config.yaml
num_hidden_layers: 10
hidden_size: 384
n_experts: 24
experts_per_token: 2
d_expert: 128
d_shared_expert: 0
hidden_act: "reglu"
moe_layers: [1, 2, 3, 4, 5, 6, 7, 8, 9]
router_score: "softmax"
normalize_top_k: true
routed_scale: 1.0
balance_loss: 0.00534
balance_bias: false
router_cosine_scale: 14.0
router_bias: true
init_std_router: 0.0304
lr_router: 0.000573
num_attention_heads: 3
num_key_value_heads: 1
head_dim: 128
vocab_size: 32000
norm: "rmsnorm"
norm_place: "pre"
norm_eps: 1e-05
positions: "rope"
rope_theta: 10000.0
rope_fraction: 0.5
qk_norm: false
attn_scale: 0.0884
tie_word_embeddings: false
parallel_block: false
init: "normal"
init_std_qkv: 0.0319
init_std_o: 0.00713
init_std_up: 0.0319
init_std_down: 0.00436
optimizer: "muon_variant"
learning_rate: 0.00125
lr_mult_down: 1.5
beta1: 0.95
lr_head: 0.00675
warmup_steps: 200
schedule: "wsd"
decay_fraction: 1.0
decay_shape: "linear"
final_lr_fraction: 0.0
batch_tokens: 65536
max_seq_len: 1024
doc_mask: false
z_loss: 0.0001
train_tokens: 304500000
max_steps: 4647
dataset: "wikipedia_en"
Below are experts of layer 2 (counted from 0) of a mixture-of-experts language model. Rows are named gate (a neuron's input weights, with its number), up (a neuron's input weights, with its number) and show model dimensions 0-95. Each number is 200 + 40 x the weight over its row's rms, rounded and kept within 0 to 999.
Before each expert's rows: "gets" lists some tokens that make up at least twice as much of what it gets as of all text. This comes from a sample of Wikipedia text that the model never trained on. Tokens count by the router's weight.

# expert 22
gets: " ", " 0", "th", " 1", " be", " —"
gate0,199,168,159,155,266,185,246,172,265,271,129,196,220,197,241,140,146,231,225,182,177,193,189,236,201,265,250,239,201,243,249,184,225,128,154,231,206,191,121,176,246,241,109,203,212,170,244,157,187,193,168,221,134,225,243,203,194,208,241,296,189,190,203,255,187,245,310,148,166,170,256,226,130,221,139,165,140,135,234,195,161,198,223,139,163,157,135,176,170,253,215,203,171,255,247,194
up0,205,240,162,142,97,198,223,188,213,253,288,235,156,241,161,224,195,192,212,193,180,170,239,217,228,245,218,228,224,190,214,247,187,152,179,189,167,211,227,197,248,234,229,248,190,185,170,200,159,135,166,132,210,177,168,231,194,208,201,179,190,164,226,169,171,236,235,216,230,245,134,160,164,258,158,193,182,221,145,219,217,231,178,113,207,204,163,196,199,210,134,220,155,154,248,262

# expert 18
gets: "s", "y", "es", "al", "t", "in"
gate0,213,175,228,193,122,209,229,144,170,246,287,230,259,127,218,173,211,172,240,93,193,156,152,139,266,216,206,156,156,232,206,183,223,254,197,198,273,209,258,251,174,255,150,196,161,174,233,184,219,203,225,239,150,135,172,178,247,202,264,244,202,180,144,164,250,240,202,203,209,228,170,177,152,166,242,191,204,213,262,235,162,157,172,161,136,209,164,164,181,212,204,197,182,197,207,264
up0,262,184,160,252,242,234,225,269,255,251,225,261,162,195,195,158,226,160,187,200,232,184,159,214,259,150,140,165,144,217,162,180,200,203,275,202,177,179,141,148,226,197,208,310,236,195,173,161,223,194,176,177,240,170,223,157,165,230,164,195,301,245,267,248,235,210,226,229,156,245,173,197,259,182,161,153,158,105,229,194,210,219,223,221,142,179,99,197,171,137,148,258,143,227,220,177

# expert 13
gets: " of", " de", " and", " St", "c", " National"
gate0,246,240,190,220,147,210,145,161,170,244,260,191,214,167,115,178,229,201,158,199,172,196,226,216,141,267,207,194,251,229,160,210,223,261,265,161,251,202,201,228,114,141,203,179,184,163,173,205,295,224,270,145,213,229,190,208,189,184,210,205,174,227,219,223,230,242,228,190,131,196,236,148,139,180,228,132,243,226,201,182,172,259,172,210,167,135,177,209,118,165,110,130,192,266,187,214
up0,188,182,248,124,200,233,175,174,132,256,223,181,157,197,177,199,245,209,211,240,166,256,246,177,197,196,347,148,175,172,166,220,249,220,91,196,129,224,173,253,205,239,177,206,201,195,194,199,222,156,196,210,170,166,224,191,161,201,227,209,176,177,195,256,258,163,207,217,225,153,255,188,186,147,214,180,190,187,239,191,169,179,197,172,210,202,259,120,115,248,192,208,158,244,211,198

# expert 10
gets: " |", ";", "ing", "er", "or", "ist"
gate0,153,225,200,196,284,163,260,265,168,126,246,240,176,162,249,196,154,181,201,138,185,182,322,286,266,192,169,223,172,192,177,212,278,173,229,189,242,186,250,190,288,197,299,244,167,151,141,215,180,235,194,274,259,304,210,229,239,232,279,264,198,236,210,204,179,228,194,228,186,252,301,177,206,198,129,164,219,151,179,207,215,178,174,229,285,142,209,160,235,230,166,222,199,217,148,138
up0,206,190,177,216,197,236,181,198,200,209,239,216,172,258,203,244,165,269,147,178,158,67,234,137,215,132,222,179,235,124,201,133,216,246,173,172,183,167,238,243,169,264,218,190,164,175,221,200,213,207,227,224,182,117,152,162,168,204,135,122,175,195,223,168,209,201,190,215,274,269,163,198,202,176,206,240,165,235,185,70,247,170,150,183,176,243,213,217,187,216,219,149,223,246,178,226

# expert 1
gets: " the", " a", " The", " an", "s", " his"
gate0,196,172,148,222,191,207,170,242,224,148,163,193,204,198,198,289,233,204,255,215,181,189,128,164,154,147,245,208,183,8,148,196,176,208,218,276,183,230,237,215,197,204,241,158,233,333,215,177,225,157,164,210,249,190,159,192,182,180,177,235,225,151,229,215,212,212,122,274,198,271,249,215,114,189,190,262,206,226,182,169,206,201,226,241,243,133,223,229,217,182,190,167,215,259,124,209
up0,131,211,194,179,205,184,251,152,186,181,219,209,218,157,221,224,219,196,242,169,203,217,227,179,198,216,177,266,194,180,201,109,177,182,147,262,146,224,216,184,284,197,174,222,251,286,223,183,145,192,93,232,212,239,238,265,174,227,242,242,230,176,200,208,183,214,154,282,234,175,203,228,218,189,161,155,165,184,165,188,175,212,248,248,204,186,208,226,223,209,201,203,178,156,149,263

# expert 6
gets: ":", "-", ")", "|", ";", " with"
gate0,344,191,231,203,234,152,226,288,247,188,157,146,197,226,132,179,218,192,187,192,197,222,139,237,207,186,232,191,170,181,203,184,188,264,159,260,185,163,187,165,183,220,107,182,228,177,110,266,221,259,290,220,238,220,188,175,162,141,196,186,228,219,264,214,233,111,188,186,251,150,220,132,173,206,133,241,246,182,187,211,172,159,258,241,197,257,230,115,199,183,154,188,271,190,229,141
up0,175,241,282,152,233,188,159,197,263,193,164,337,211,225,292,189,209,222,136,133,189,222,219,225,187,205,222,196,196,212,220,286,171,216,166,134,208,205,219,210,172,196,243,102,199,247,197,167,162,202,129,239,221,250,200,259,210,190,302,255,280,230,274,276,200,187,205,232,135,223,204,185,198,174,182,192,233,241,189,156,206,209,166,171,273,223,250,210,182,160,317,222,205,207,171,162

# expert 17
gets: " was", "-", " is", " he", " He", " it"
gate0,208,242,154,260,182,221,154,231,173,44,260,191,162,172,239,241,98,222,203,164,195,209,218,173,165,200,178,221,203,150,209,243,176,257,160,210,147,208,184,121,170,215,185,234,161,173,183,164,205,206,193,207,215,259,206,194,142,149,152,211,156,202,165,206,181,136,155,197,163,247,175,173,277,203,249,284,239,275,161,256,224,238,206,190,107,184,245,226,247,226,234,193,234,143,158,237
up0,193,195,139,215,157,202,194,200,249,188,247,129,268,196,186,228,224,222,190,221,209,148,216,166,80,214,185,225,217,187,166,173,196,113,119,221,195,158,149,131,145,161,189,188,207,216,238,162,241,198,145,203,245,240,173,206,130,204,180,149,201,136,224,136,246,132,113,182,190,219,170,224,151,226,197,237,169,158,196,248,252,191,248,171,256,191,200,211,217,185,217,199,178,199,260,212

# expert 12
gets: ",", " and", " from", " as", " with", " is"
gate0,155,237,213,176,202,184,206,206,267,89,195,192,208,215,202,200,187,205,144,191,224,127,181,175,193,192,107,184,133,216,188,176,187,187,251,157,182,188,219,163,203,171,211,142,139,198,201,188,153,229,179,190,182,202,229,192,207,156,198,211,233,210,173,229,227,176,220,285,174,128,120,253,109,177,210,217,114,222,207,119,176,197,178,186,190,159,214,192,186,195,211,177,204,173,229,152
up0,194,194,219,142,172,191,169,143,286,178,231,220,225,183,205,233,194,230,259,157,207,59,168,245,242,200,126,244,106,166,218,184,223,187,178,223,192,199,234,170,156,172,157,132,153,293,218,173,233,179,203,213,139,211,285,171,211,165,196,232,233,155,245,247,226,297,135,195,158,185,187,203,168,184,184,206,146,194,228,217,183,189,158,194,204,145,132,236,229,244,251,157,170,165,222,212

# expert 2
gets: " for", "a", " at", "e", "i", "o"
gate0,106,224,126,189,176,236,192,221,272,234,159,198,178,212,144,159,236,150,251,200,182,159,191,137,232,247,160,288,225,144,236,201,186,268,222,207,264,122,235,196,201,220,151,210,265,160,178,198,274,199,187,280,273,252,198,136,219,243,147,195,214,231,256,199,227,178,196,147,205,163,191,217,185,171,224,207,201,187,148,176,195,262,229,252,193,294,148,183,253,181,196,160,171,179,197,199
up0,165,176,138,181,190,214,239,141,232,210,185,286,161,215,193,247,205,163,196,184,177,160,221,217,184,229,170,252,228,154,199,174,183,223,228,188,175,196,220,177,241,188,258,212,187,219,219,242,174,193,111,195,179,206,221,160,188,233,247,227,200,168,189,212,268,210,171,251,199,177,209,174,194,215,182,204,250,205,212,167,189,217,149,162,167,188,263,180,201,200,199,293,202,109,191,200

# expert 20
gets: " ", " 5", " 3", " 6", " 4", " 2"
gate0,167,210,136,229,146,197,262,152,243,216,224,173,213,147,241,245,217,229,239,223,202,277,206,194,158,186,188,208,193,184,215,221,220,200,210,129,254,222,241,139,185,231,168,285,229,195,149,210,186,182,178,227,204,233,211,232,252,210,188,237,204,187,208,226,213,188,171,203,140,188,226,198,201,162,249,213,198,103,220,163,226,139,165,173,186,129,249,130,199,249,216,141,174,218,251,222
up0,285,248,248,217,166,190,238,282,254,213,275,239,224,207,123,162,196,183,231,242,173,274,183,196,196,122,178,162,191,272,169,153,133,234,133,223,205,212,160,169,255,183,164,210,195,262,328,164,160,122,166,261,181,127,251,112,211,232,177,50,237,181,218,175,199,229,152,218,230,199,165,162,206,190,268,154,259,204,185,166,241,163,194,180,166,185,227,216,228,245,254,156,222,259,173,234